python train.py --num_hidden_layers=12 --hidden_size=96 --d_shared_expert=64 --hidden_act="relu" --balance_loss=0.000198 --balance_bias=true --router_z_loss=0.001 --init_std_router=0.00605 --lr_router=0.0015 --vocab_size=2048 --norm_eps=1e-05 --tie_word_embeddings=false --optimizer="soap_variant" --max_grad_norm=0.5 --max_steps=5878
Below are experts of layer 6 (counted from 0) of a mixture-of-experts language model. Rows are named router (the router's row for the expert), up (a neuron's input weights, with its number), down (a neuron's output weights, with its number) and show model dimensions 0-95. Each number is 50 + 15 x the weight over its row's rms, rounded and kept within 0 to 99.
After each expert's rows: a language model's description of what the expert responds to. This comes from a sample of Wikipedia text that the model never trained on.

# expert 19
router:36 36 44 44 38 63 67 27 56 74 29 43 50 50 63 47 41 62 44 48 42 75 45 66 46 34 36 52 71 43 51 48 18 65 55 45 73 27 49 88 50 33 66 51 50 75 56 46 37 53 53 52 51 74 30 36 59 78 43 31 10 47 60 43 36 45 71 22 41 69 23 68 83 36 43 40 50 68 32 62 26 63 44 37 44 47 48 32 59 63 53 33 58 49 51 51
up2:68 53 54 29 34 62 52 38 50 56 31 42 43 33 42 81 47 74 47 68 09 64 39 49 35 53 44 66 38 48 99 55 91 49 25 67 61 38 64 45 47 30 42 39 52 41 62 43 61 51 49 51 27 55 52 55 24 52 48 19 65 66 59 53 44 52 49 46 49 39 69 38 71 48 45 17 49 52 60 53 55 41 25 64 61 52 52 47 57 63 47 46 78 74 43 57
down2:62 48 54 47 68 24 14 42 49 71 39 71 69 64 65 63 65 33 25 48 62 45 58 51 52 39 33 69 44 68 61 60 50 15 42 55 63 58 53 54 19 50 50 52 57 24 54 36 81 58 38 44 39 60 55 74 13 39 49 50 41 29 19 77 57 50 61 49 47 47 59 63 64 50 56 61 52 43 45 61 80 39 58 58 27 47 30 54 37 46 54 52 31 62 75 23
It responds to: Infobox field labels

# expert 53
router:40 38 47 45 46 57 51 33 60 38 48 30 62 76 69 48 62 68 39 33 41 40 49 72 45 56 32 52 86 58 28 70 36 60 28 54 82 41 60 69 59 14 73 58 52 49 78 56 32 63 57 58 53 72 20 41 66 63 34 37 26 46 64 44 38 47 62 30 22 57 21 59 74 37 42 47 46 49 44 59 27 73 52 43 39 56 50 42 74 47 42 36 45 70 47 39
up2:47 32 24 63 23 43 47 45 50 41 55 52 64 47 41 55 31 48 59 50 31 43 33 46 78 69 42 43 51 43 64 43 50 79 52 57 41 34 67 89 60 49 15 50 52 70 71 61 30 65 44 49 45 46 54 23 73 55 94 65 49 48 58 35 50 73 72 29 63 44 55 47 23 37 45 57 53 35 52 55 42 39 51 39 57 33 44 41 53 44 71 49 53 23 24 82
down2:46 48 53 46 59 65 49 56 57 54 42 67 64 52 62 52 44 47 57 65 53 41 80 20 45 66 52 36 52 63 51 59 39 54 48 46 29 46 41 51 57 66 37 76 37 58 69 67 51 33 90 53 31 54 58 50 50 31 23 99 55 58 33 45 21 30 66 42 31 14 54 52 59 61 47 66 41 58 55 55 53 26 46 03 46 62 63 44 45 48 56 32 21 57 56 52
It responds to: Adjective endings -al/-ic

# expert 39
router:33 20 43 53 36 66 56 41 53 65 56 42 56 57 51 40 50 58 45 21 36 56 53 47 33 33 49 35 67 80 45 60 47 60 42 24 62 54 77 51 57 12 50 61 38 41 70 38 26 67 71 37 36 56 46 41 55 69 13 28 25 48 76 39 65 62 61 55 30 56 27 62 64 27 50 26 62 71 48 62 30 56 63 39 43 53 77 30 60 37 46 40 54 65 54 38
up0:61 38 57 64 52 41 50 66 46 56 47 51 59 29 42 57 66 57 44 54 75 48 06 34 49 20 75 50 68 52 65 73 35 46 46 44 37 46 49 49 99 54 48 49 48 10 71 62 57 61 57 45 50 50 51 36 54 61 49 36 27 83 47 49 54 55 28 23 19 60 63 72 76 32 40 49 70 33 46 27 54 32 54 35 43 56 61 58 65 50 49 37 55 53 44 52
down0:41 22 60 57 50 67 40 32 48 62 35 60 63 63 19 50 48 57 67 34 77 58 26 37 55 50 68 64 34 46 52 32 40 73 44 38 56 21 28 40 52 77 61 56 28 33 42 26 47 70 57 48 54 47 36 56 30 03 78 40 69 62 73 56 49 40 59 59 59 78 45 65 49 50 40 53 46 58 25 63 61 77 46 50 49 60 31 66 55 47 67 48 57 32 43 58
It responds to: Decimal points and ea

# expert 60
router:48 56 35 28 35 65 66 20 72 55 60 51 47 63 60 38 58 46 38 35 19 68 53 51 26 51 40 47 59 62 35 49 55 51 36 35 58 63 63 56 75 39 81 71 35 67 56 34 29 51 59 69 13 83 47 32 52 69 33 49 32 61 61 42 37 72 58 34 46 84 26 60 55 44 27 27 71 68 38 62 48 51 56 43 48 47 60 46 50 45 29 30 51 55 34 36
up2:41 51 56 30 51 38 55 48 38 59 38 40 68 61 46 41 55 35 57 50 19 42 41 41 43 33 34 66 66 33 46 61 47 61 46 99 40 44 75 09 65 46 66 40 31 44 48 35 61 49 49 41 47 51 50 29 60 61 40 45 61 48 29 23 60 55 35 50 20 65 65 45 56 44 55 77 51 64 12 60 62 31 60 61 60 54 42 51 67 48 68 41 82 48 28 46
down2:43 20 80 29 46 36 50 33 50 34 46 43 55 61 57 51 72 53 89 27 52 68 72 63 55 58 58 46 39 48 68 46 54 41 32 45 54 91 53 54 63 77 51 65 56 38 16 47 74 59 46 52 50 52 39 26 47 24 66 50 50 49 57 53 54 50 56 36 55 71 62 67 40 29 41 53 47 33 61 68 60 29 19 67 24 67 50 43 25 45 45 53 61 22 41 50
It responds to: Single consonant name pieces

# expert 58
router:58 34 36 35 45 58 72 34 50 67 40 52 74 62 50 50 62 63 31 47 20 42 45 56 41 55 33 52 58 57 33 28 64 67 31 38 54 30 50 62 87 28 61 84 31 69 56 54 39 63 61 53 25 71 33 40 73 64 26 50 31 51 42 50 35 65 63 30 37 63 52 78 67 42 33 40 38 52 40 43 36 65 45 12 38 52 60 44 70 42 42 50 55 64 26 41
up0:40 25 52 28 29 48 51 38 78 51 33 65 61 69 80 68 47 34 83 43 44 53 43 51 68 48 35 49 47 59 47 35 70 63 38 45 61 53 69 62 48 85 44 33 53 78 66 41 19 50 59 59 35 51 35 69 66 61 43 52 46 56 78 45 99 80 53 58 49 41 66 45 51 54 47 45 53 04 54 51 51 51 45 46 48 39 45 35 49 48 34 53 48 53 42 58
down0:55 55 94 50 45 50 52 55 49 61 56 39 31 41 51 17 30 48 34 84 24 53 51 53 51 53 70 49 59 44 58 35 48 46 54 46 27 40 20 59 74 32 38 54 51 55 51 73 79 44 55 59 52 54 44 35 48 53 50 86 49 50 47 54 13 25 48 49 60 48 46 77 44 00 49 74 50 58 70 59 65 49 48 41 57 33 48 51 39 49 73 47 32 50 54 68
It responds to: Word-initial single consonants

# expert 30
router:29 54 33 43 48 60 91 33 48 47 43 39 63 48 48 44 47 72 56 41 32 73 55 51 36 32 36 44 73 72 50 46 35 62 30 33 63 30 61 53 52 25 72 68 40 54 68 34 32 43 64 63 41 92 47 42 62 55 29 39 36 43 57 23 58 87 55 50 43 73 23 65 65 49 22 45 44 49 43 47 27 60 61 41 45 51 36 44 40 42 46 22 50 50 34 32
up0:54 54 39 22 61 64 51 55 49 41 53 40 38 62 55 71 47 27 37 42 36 57 44 75 29 61 31 61 77 51 66 58 55 44 42 75 59 53 60 62 44 43 39 54 20 49 29 64 83 49 53 40 64 47 58 49 33 71 32 39 59 47 18 52 69 52 52 67 54 50 45 35 46 49 91 49 26 63 54 65 48 31 55 47 14 44 80 69 72 68 46 44 62 23 75 44
down0:45 48 33 66 54 67 46 40 44 53 41 55 27 57 48 32 52 33 56 46 37 50 30 80 23 59 50 33 46 42 50 69 43 85 51 23 53 65 59 54 67 54 49 60 22 49 63 48 43 38 44 39 49 51 46 46 59 30 55 31 46 47 72 66 47 91 59 48 79 55 39 37 35 55 50 64 33 38 53 50 29 44 76 67 46 74 19 77 40 71 62 51 74 09 46 54
It responds to: Vowel pieces in foreign names

# expert 21
router:26 28 19 52 17 73 53 47 54 62 33 41 53 57 74 40 56 68 41 32 46 67 57 73 23 30 37 33 77 49 30 49 48 82 41 45 52 41 48 61 74 24 74 77 54 63 68 32 50 57 65 61 56 65 33 34 46 46 34 38 41 53 69 47 39 66 71 40 45 59 34 61 74 42 25 42 43 56 38 51 39 56 47 25 37 39 57 32 66 61 38 47 46 61 45 31
up2:54 50 59 30 54 49 63 56 35 61 38 55 65 60 19 55 59 50 58 33 51 31 67 18 50 49 58 47 60 46 50 70 54 52 54 47 79 32 50 65 45 59 39 76 45 49 18 50 29 30 52 47 28 45 49 50 42 31 57 38 54 51 35 36 35 71 72 47 15 64 66 63 38 52 71 27 45 55 28 62 57 47 36 21 62 62 54 57 32 69 11 59 87 39 76 53
down2:53 80 57 59 14 58 24 44 68 52 43 58 41 45 39 03 16 43 62 26 66 82 51 55 46 65 76 24 73 48 56 55 48 47 55 44 49 55 39 53 50 74 23 61 56 49 31 79 45 54 54 58 49 48 54 62 34 71 52 47 50 86 44 35 45 54 56 56 46 55 58 15 42 50 51 83 54 46 50 56 40 51 30 55 50 54 58 38 29 59 44 38 66 51 48 32
It responds to: Past tense endings

# expert 55
router:38 27 50 44 51 47 97 43 69 63 41 35 54 46 49 38 57 99 52 27 35 48 44 60 56 45 34 57 50 52 50 43 25 81 33 21 50 49 70 62 54 25 70 66 50 49 66 37 23 54 64 61 33 55 52 45 61 68 43 36 56 57 58 30 41 47 56 32 37 73 26 75 80 46 39 37 63 56 36 50 42 61 62 33 36 43 59 50 52 49 50 26 28 46 37 38
up3:20 55 23 12 84 51 51 36 48 54 58 51 52 57 62 43 66 51 75 49 20 57 55 84 56 19 30 67 53 51 70 49 64 67 56 39 51 34 70 47 51 52 41 75 40 54 50 36 60 65 41 43 72 50 45 40 66 53 35 41 18 50 47 19 16 40 45 32 54 49 34 37 57 54 56 52 54 40 29 45 41 47 44 52 70 56 53 49 54 30 50 59 34 71 84 51
down3:53 50 58 49 55 07 30 62 63 44 46 52 83 49 44 50 53 45 51 48 51 67 32 48 47 57 68 38 30 51 53 18 08 58 43 62 38 51 16 29 47 50 39 73 33 50 50 63 60 25 47 85 76 47 48 73 27 42 44 51 94 50 36 54 67 57 62 48 46 48 25 68 28 50 43 63 56 52 48 46 68 43 52 51 51 57 50 44 47 81 61 46 44 59 48 69
It responds to: Word-initial a/ca pieces

# expert 2
router:62 31 51 44 38 81 80 38 66 59 27 36 47 61 71 41 51 65 44 36 14 66 52 48 43 39 52 55 66 68 27 38 47 42 22 44 44 37 55 79 66 16 53 46 24 48 53 25 55 67 69 51 29 55 33 39 71 75 31 53 41 41 55 30 41 56 61 39 24 56 31 44 68 48 37 38 43 81 52 67 50 44 62 53 40 51 75 52 60 41 33 24 54 53 54 51
up7:39 41 25 54 47 87 43 46 52 60 69 50 51 51 44 33 64 66 30 06 37 18 73 74 52 62 57 20 49 51 60 30 31 47 53 34 37 55 54 52 46 50 36 45 38 61 34 39 53 62 43 61 33 55 51 56 52 56 38 76 29 47 64 51 47 56 50 47 58 54 76 67 33 44 60 28 40 66 80 67 57 40 30 61 58 26 29 54 62 79 56 72 71 50 34 71
down7:42 64 51 51 44 18 39 13 48 75 40 45 55 41 45 28 53 46 49 49 53 13 66 56 25 62 46 42 47 37 72 17 55 50 67 47 62 25 59 44 50 59 61 51 61 42 49 57 53 51 51 68 45 47 41 66 30 68 65 34 38 60 59 64 62 93 50 37 24 62 45 28 66 37 45 12 50 51 40 44 68 73 44 52 68 52 44 39 55 65 53 76 49 77 63 64
It responds to: Mid-word "ur" and consonant pieces

# expert 23
router:53 35 46 47 38 63 81 39 58 46 33 43 52 64 54 21 58 67 43 39 24 35 55 60 44 27 39 62 56 50 50 55 38 60 44 44 52 59 64 51 70 11 72 59 64 50 66 30 40 53 47 69 21 73 30 40 86 75 38 52 47 52 46 55 39 71 84 47 37 71 53 57 63 50 22 39 35 61 20 49 55 58 69 19 41 43 62 40 71 56 57 32 38 53 35 49
up0:43 52 82 55 75 60 65 54 39 41 29 76 49 43 47 72 55 45 70 41 57 57 04 54 66 57 38 42 55 55 62 49 50 51 44 50 74 11 83 52 68 67 60 62 40 46 36 34 67 09 31 31 26 39 63 27 42 42 72 37 39 45 40 40 41 28 52 51 46 55 62 54 56 30 68 46 50 30 39 59 34 59 17 49 56 51 68 37 48 35 62 51 47 49 45 50
down0:37 25 47 73 39 50 49 46 50 53 43 31 53 83 24 52 49 66 76 34 40 55 71 72 43 30 31 63 41 43 49 52 51 36 63 67 58 29 46 74 54 48 56 29 57 46 06 60 52 30 68 64 47 54 69 62 33 65 20 47 49 44 51 39 35 35 58 57 55 51 57 40 29 57 30 49 50 80 59 39 51 62 41 51 26 64 45 77 81 58 26 78 59 63 37 55
It responds to: Name-internal letters

# expert 46
router:33 44 39 33 32 54 57 38 60 64 25 54 39 75 86 52 73 71 44 25 30 47 21 48 50 32 36 54 52 58 52 60 56 56 33 45 60 43 55 72 71 42 74 59 52 61 60 39 44 66 51 42 47 85 49 45 53 54 14 32 35 46 60 53 30 50 70 50 29 60 41 55 67 29 35 35 47 80 33 59 22 71 58 26 43 50 78 28 55 47 56 35 48 46 39 45
up0:29 52 42 47 29 50 37 50 57 21 46 40 50 50 48 40 37 35 57 51 27 23 68 85 62 66 45 48 38 28 49 70 38 50 43 37 29 36 31 21 69 33 50 52 37 69 56 46 34 48 37 38 55 42 61 36 67 62 39 49 29 33 61 68 50 73 52 48 54 65 15 42 88 57 64 26 81 55 51 40 18 39 51 48 56 41 62 50 65 57 66 82 59 60 48 59
down0:68 91 58 52 30 49 47 73 50 47 50 57 49 46 61 76 49 60 37 43 62 48 27 49 33 48 49 53 48 57 33 31 42 46 65 49 69 71 72 47 41 75 39 56 59 33 49 46 59 46 50 60 58 44 58 40 28 52 56 50 69 64 43 63 54 31 76 45 51 52 69 52 51 00 47 51 38 73 21 49 59 10 43 44 47 64 49 41 41 67 59 04 50 42 52 48
It responds to: Line breaks in lists

# expert 54
router:41 33 40 36 21 51 66 47 68 63 34 53 76 55 56 37 46 84 46 39 39 52 47 57 24 37 32 37 74 49 50 42 36 46 29 53 54 44 61 75 66 37 63 76 24 75 64 55 41 63 76 61 44 71 31 43 50 65 44 42 35 60 48 46 39 62 65 39 23 80 31 37 48 41 27 47 70 65 38 62 32 54 56 25 38 53 76 50 66 28 35 42 45 31 39 35
up0:63 50 60 88 52 54 49 59 37 57 65 45 50 35 51 41 50 43 63 48 54 55 31 53 48 47 39 86 79 42 39 51 53 37 50 50 31 52 35 81 46 70 49 57 52 21 30 51 57 38 47 05 38 52 43 47 56 51 34 36 48 11 62 45 45 61 53 48 43 51 52 64 37 54 35 52 65 34 32 93 64 28 74 39 44 57 79 49 50 61 58 15 25 50 53 51
down0:39 50 29 50 53 21 50 44 49 25 48 62 49 68 70 18 53 58 36 31 37 46 53 51 53 27 65 70 70 50 42 53 53 75 71 53 40 52 60 75 29 46 71 47 50 47 65 39 46 59 61 44 52 58 25 33 58 45 99 40 60 72 69 53 71 52 54 36 55 80 53 51 33 51 74 39 42 38 58 48 22 29 26 65 54 52 15 41 57 50 41 38 64 28 56 58
It responds to: Month names and table pipes

# expert 15
router:59 26 38 53 28 74 53 45 59 47 46 48 46 69 72 51 44 67 47 43 35 38 51 50 52 25 41 44 80 62 25 47 47 56 49 43 60 43 76 56 62 23 54 58 39 53 71 24 36 60 82 66 48 63 33 21 76 59 52 56 20 37 67 56 47 64 61 45 26 56 40 64 89 40 48 36 52 60 23 71 29 63 70 32 46 56 51 38 60 39 37 38 34 30 37 60
up4:55 42 43 57 42 31 16 57 14 48 42 64 53 42 55 57 76 51 44 58 40 59 56 47 57 48 40 45 46 75 56 02 12 55 62 34 56 64 41 47 42 67 56 53 41 41 36 43 50 62 49 53 53 48 55 65 60 49 57 40 50 39 66 51 35 14 45 64 47 39 19 71 38 57 59 44 36 57 60 36 65 70 55 52 61 62 50 60 49 00 48 59 86 53 64 38
down4:70 74 47 35 56 44 48 33 54 55 61 34 62 39 39 55 51 74 25 46 15 63 78 47 24 60 37 50 46 47 60 54 52 66 48 53 28 28 37 44 29 62 78 46 47 74 52 42 25 38 57 40 65 52 46 51 60 56 23 64 15 52 24 67 56 63 50 19 53 87 51 60 52 51 67 62 51 30 29 76 67 42 57 39 30 45 59 59 76 56 50 51 40 45 64 61
It responds to: Mid-word English suffixes

# expert 9
router:44 54 48 39 43 74 72 20 49 56 24 45 69 66 52 37 46 60 36 38 22 77 42 45 39 34 34 54 61 39 45 66 42 60 37 27 62 60 67 52 77 31 62 80 47 42 44 41 47 55 45 55 27 79 42 28 79 60 21 43 54 55 54 32 49 76 58 54 32 79 42 52 46 44 21 38 52 70 25 59 38 57 78 29 46 50 63 41 57 31 49 32 51 45 37 46
up0:65 47 53 44 50 47 52 61 61 69 47 56 64 78 21 19 52 52 61 24 29 73 48 45 23 46 50 64 52 01 29 53 25 40 71 36 51 64 49 41 32 53 64 32 55 43 63 48 43 54 51 52 62 67 41 48 69 62 57 72 43 21 47 63 53 55 46 23 44 56 58 61 23 52 47 55 43 37 15 51 51 14 43 73 34 66 54 53 59 62 37 68 50 60 36 35
down0:49 56 50 39 44 30 43 50 57 27 49 75 73 46 45 43 59 48 33 57 34 41 69 45 65 33 40 40 49 62 29 56 60 41 51 76 50 59 45 55 43 46 31 78 47 13 67 58 49 18 16 69 35 78 46 29 36 17 45 59 64 54 43 42 46 43 33 66 78 58 71 58 49 78 48 27 52 55 75 69 47 31 59 73 54 50 30 43 76 38 50 50 64 59 63 53
It responds to: Diacritic letters in names

# expert 4
router:46 23 34 31 28 61 74 38 70 50 26 56 52 53 53 40 42 59 26 47 39 55 50 40 53 30 31 56 71 52 39 39 53 67 43 50 59 53 60 49 78 45 75 62 35 59 62 43 46 49 70 67 41 81 35 38 50 67 12 34 39 80 45 44 40 63 81 41 36 76 35 49 59 42 41 23 61 66 31 51 31 64 69 44 31 54 69 34 74 48 59 36 35 51 55 34
up23:09 59 35 43 38 48 52 39 50 52 59 57 65 46 55 45 33 57 51 70 44 56 43 38 47 80 66 60 46 67 49 61 30 56 25 33 61 52 89 41 84 63 60 49 35 23 37 42 70 41 87 26 27 58 54 37 46 57 51 48 23 57 73 53 37 50 41 39 50 74 31 48 38 60 85 39 43 52 54 25 55 63 29 53 53 42 42 49 49 75 42 50 67 46 48 28
down23:52 83 47 41 47 46 39 27 30 55 45 51 59 54 55 51 55 49 45 45 59 51 71 94 46 31 84 48 38 44 43 48 40 36 57 59 70 49 34 57 40 15 58 35 48 62 44 62 57 44 39 26 72 46 48 57 52 53 45 33 52 27 37 33 70 51 56 50 41 86 62 60 60 72 26 38 19 61 28 71 79 56 49 52 53 62 50 51 44 19 54 74 63 64 34 26
It responds to: Table and list name separators

# expert 13
router:51 27 54 41 20 65 76 40 54 44 30 56 59 49 43 42 48 74 38 35 34 57 37 50 52 51 22 52 85 45 20 30 34 74 28 39 49 42 63 76 63 41 62 60 44 55 54 45 32 75 69 71 46 58 31 38 63 66 42 39 53 61 61 58 55 71 49 42 35 53 41 76 69 39 40 32 46 53 34 57 16 71 58 29 32 63 55 35 68 49 54 21 51 46 30 34
up0:47 52 46 47 43 55 70 48 46 47 69 60 44 63 55 63 69 58 82 49 44 70 54 64 52 39 42 44 41 67 76 15 52 44 76 36 52 50 36 24 51 37 30 40 33 69 49 78 35 48 45 75 58 37 35 62 51 44 47 81 61 69 58 42 23 61 41 38 62 70 60 72 40 15 41 49 40 37 14 41 30 43 59 25 27 67 35 59 61 60 24 44 50 52 44 45
down0:58 49 26 60 61 56 58 59 48 56 49 58 57 55 29 32 20 66 31 47 46 49 50 62 56 66 53 40 39 24 54 52 78 83 51 22 65 51 47 41 58 55 47 48 66 22 57 62 93 50 30 39 44 50 46 70 56 61 51 42 68 67 52 33 85 32 41 50 19 45 55 49 83 33 58 32 44 69 41 33 60 50 47 04 44 46 55 56 49 37 52 57 73 41 50 41
It responds to: Sports terms, article a

# expert 59
router:37 31 36 37 27 64 84 36 66 68 52 54 63 54 53 51 59 71 42 44 43 48 53 41 29 26 29 45 74 46 53 33 40 69 46 52 51 38 64 65 61 24 72 44 55 76 59 38 45 64 57 54 48 71 24 27 49 64 25 27 27 61 59 45 46 68 75 18 45 69 28 53 63 29 38 36 57 74 31 52 36 50 70 34 43 54 75 49 53 55 55 23 55 43 35 54
up4:45 56 46 82 40 63 18 50 60 37 52 47 58 50 70 53 31 70 42 45 42 48 29 36 69 51 24 51 35 46 50 56 42 57 33 53 12 35 36 45 81 08 37 47 65 28 39 70 49 48 51 53 95 56 99 47 51 46 39 51 50 54 43 68 50 39 49 20 65 62 50 44 60 50 36 45 57 51 58 39 56 25 59 24 54 52 51 49 65 63 51 39 42 50 57 52
down4:46 39 47 38 78 53 60 19 84 67 51 50 57 56 48 54 03 52 53 56 49 45 53 53 25 52 55 79 44 39 49 56 42 57 64 52 44 45 41 53 57 55 32 17 47 48 59 67 54 26 55 71 73 43 59 46 50 36 37 47 48 66 76 56 24 50 48 23 45 50 80 50 54 25 32 61 20 40 60 56 50 60 73 37 68 78 63 20 44 51 42 47 40 76 62 41
It responds to: Digits in tables

# expert 43
router:39 36 51 22 49 76 70 42 63 58 32 49 56 77 50 52 47 64 30 42 28 72 45 43 34 37 45 43 54 62 32 33 42 66 25 52 61 34 66 64 68 16 67 72 32 43 54 36 31 46 64 49 39 78 33 25 64 62 40 58 34 47 53 48 51 62 81 26 43 69 55 70 60 31 39 45 49 70 46 55 53 81 57 36 43 50 53 29 62 31 36 45 29 37 53 73
up7:44 44 52 50 49 44 89 53 31 34 32 49 46 33 44 65 59 12 53 91 45 31 58 55 77 51 65 57 62 58 67 31 50 49 37 59 40 33 31 75 55 49 40 15 50 21 53 61 50 41 46 41 68 47 51 48 55 52 56 53 35 71 65 19 16 53 53 52 74 66 51 50 68 60 23 49 35 71 47 58 23 36 66 47 49 33 55 27 64 45 40 36 48 49 50 39
down7:77 48 47 30 53 43 62 54 46 58 55 56 62 44 37 20 46 64 46 68 48 56 33 62 73 55 44 49 32 47 37 50 50 45 47 64 50 54 57 55 24 41 83 33 38 57 49 62 48 44 76 48 45 48 25 58 33 46 52 84 53 37 50 50 68 49 93 43 63 79 49 44 38 50 42 89 50 64 50 26 54 20 41 54 45 55 41 85 40 26 31 68 22 34 45 31
It responds to: W pieces, coordinates

# expert 22
router:31 40 27 47 32 63 80 21 46 63 27 33 60 81 48 54 62 55 50 32 50 55 44 51 59 14 38 49 60 59 20 63 45 74 36 48 55 36 62 40 54 47 53 59 56 76 59 43 39 56 60 59 33 74 12 50 57 81 24 29 32 55 75 46 40 61 65 50 33 66 31 57 73 34 31 30 48 66 43 55 47 60 60 41 27 47 56 33 66 45 47 49 44 47 40 47
up0:57 39 51 68 73 50 68 64 42 53 40 23 41 69 43 52 26 50 44 53 45 84 41 57 30 52 07 56 51 60 58 23 41 63 29 51 53 16 41 51 55 46 53 50 34 55 69 78 52 32 16 56 31 89 48 50 59 50 37 50 48 74 53 48 54 67 44 70 48 23 55 41 60 66 48 41 48 90 37 35 39 37 28 54 36 65 46 50 63 56 58 37 44 52 47 41
down0:48 46 63 30 65 59 47 39 91 13 47 46 46 64 67 50 47 63 32 59 47 50 60 54 79 41 47 45 74 49 27 60 67 36 51 46 51 52 68 15 78 68 53 49 00 53 35 45 47 29 66 32 49 27 54 56 75 56 48 46 50 77 46 43 41 43 40 47 51 59 45 55 48 20 45 42 57 47 46 49 11 37 66 50 57 52 54 55 50 72 46 85 53 52 53 48
It responds to: Symbols in notation and markup

# expert 34
router:50 39 20 41 48 56 59 30 67 49 56 34 38 63 48 43 75 58 43 43 16 63 51 50 41 21 38 38 57 47 41 48 36 69 45 15 51 52 61 44 62 15 64 62 44 43 52 37 49 71 68 57 24 71 41 34 66 67 33 35 46 74 83 40 46 53 73 47 48 78 34 64 64 35 43 48 49 83 53 38 31 71 72 27 44 62 69 55 54 36 52 35 50 56 34 46
up0:68 38 22 47 45 54 33 75 61 53 27 50 69 64 59 26 59 50 31 47 22 65 54 45 03 46 60 51 31 59 40 53 29 56 64 64 58 26 31 82 55 47 51 71 31 49 49 57 65 43 39 34 41 66 75 49 54 50 38 48 52 53 50 64 43 31 56 51 53 50 47 31 51 65 41 43 74 25 66 17 63 63 48 52 28 82 31 53 51 49 84 52 52 50 50 42
down0:47 50 51 55 79 48 50 57 40 43 40 81 63 52 58 57 49 64 58 40 42 48 55 49 96 64 32 53 02 46 39 45 27 60 46 41 27 30 43 52 31 31 77 49 53 18 67 43 44 75 54 46 65 51 39 30 73 58 50 83 16 53 48 53 33 54 48 55 68 47 76 37 66 59 58 54 20 43 33 46 50 60 45 58 58 55 57 54 59 24 59 51 51 29 56 49
It responds to: Taxonomy word-internal syllables

# expert 52
router:45 45 40 37 39 59 64 29 50 42 17 52 58 65 31 53 40 73 26 48 37 46 67 45 45 40 25 25 85 70 49 36 28 56 42 44 56 56 64 61 55 32 72 71 43 75 59 43 31 46 59 58 48 64 60 37 74 83 34 29 32 46 51 31 57 71 63 39 49 70 38 49 65 48 31 50 44 65 38 54 28 58 78 30 46 63 63 39 54 44 38 42 35 66 16 37
up0:52 41 53 54 52 37 51 36 40 49 40 47 51 77 48 52 60 52 74 38 35 45 65 39 60 56 42 46 27 50 44 78 41 45 29 41 50 66 48 29 43 35 43 30 63 53 36 40 47 39 76 76 82 52 84 46 45 63 30 68 36 50 44 27 53 64 55 49 50 45 92 70 42 66 33 49 55 33 21 55 42 51 92 27 40 51 29 73 51 47 34 53 79 69 42 65
down0:17 45 50 35 43 31 46 42 34 36 50 66 33 57 42 54 50 74 17 54 41 59 53 40 35 33 51 54 57 87 54 29 36 53 57 62 71 52 59 61 32 39 42 46 51 73 65 14 59 42 44 47 26 48 58 45 41 48 16 50 63 76 75 42 52 49 63 72 79 57 34 42 47 37 44 58 63 49 26 35 44 75 48 69 51 45 63 53 53 57 52 97 57 68 51 48
It responds to: Word-final syllable pieces

# expert 26
router:36 47 55 38 29 74 78 38 68 52 40 46 58 49 33 46 44 68 38 28 38 49 70 48 49 45 40 45 73 47 37 54 35 63 45 53 66 40 62 70 59 32 63 69 40 64 71 39 34 39 48 59 23 59 50 32 71 58 16 49 34 43 74 16 46 84 53 55 53 72 42 41 78 45 36 49 53 58 42 60 27 55 70 42 53 70 75 45 47 18 33 27 44 57 39 30
up0:39 46 54 28 69 60 28 62 18 62 34 62 47 47 72 52 51 45 27 51 44 29 61 29 36 45 46 62 53 59 35 69 44 55 27 55 36 52 48 62 61 20 38 65 70 69 51 39 53 50 44 53 37 64 52 26 63 29 46 75 80 56 38 58 43 52 46 54 21 67 64 13 69 51 46 52 51 75 40 89 27 60 80 45 63 46 49 36 57 60 38 23 45 56 60 44
down0:42 66 50 46 55 57 76 28 48 36 36 46 42 58 49 37 24 61 69 50 62 58 71 47 32 13 53 44 61 24 58 21 73 56 54 59 49 61 64 53 42 74 52 48 41 43 53 58 44 52 33 53 48 58 84 26 52 49 58 46 38 72 82 24 47 48 49 74 36 58 68 41 22 62 49 71 40 51 29 55 34 25 46 82 46 59 51 36 50 49 24 86 41 60 41 52
It responds to: Romance-style name syllables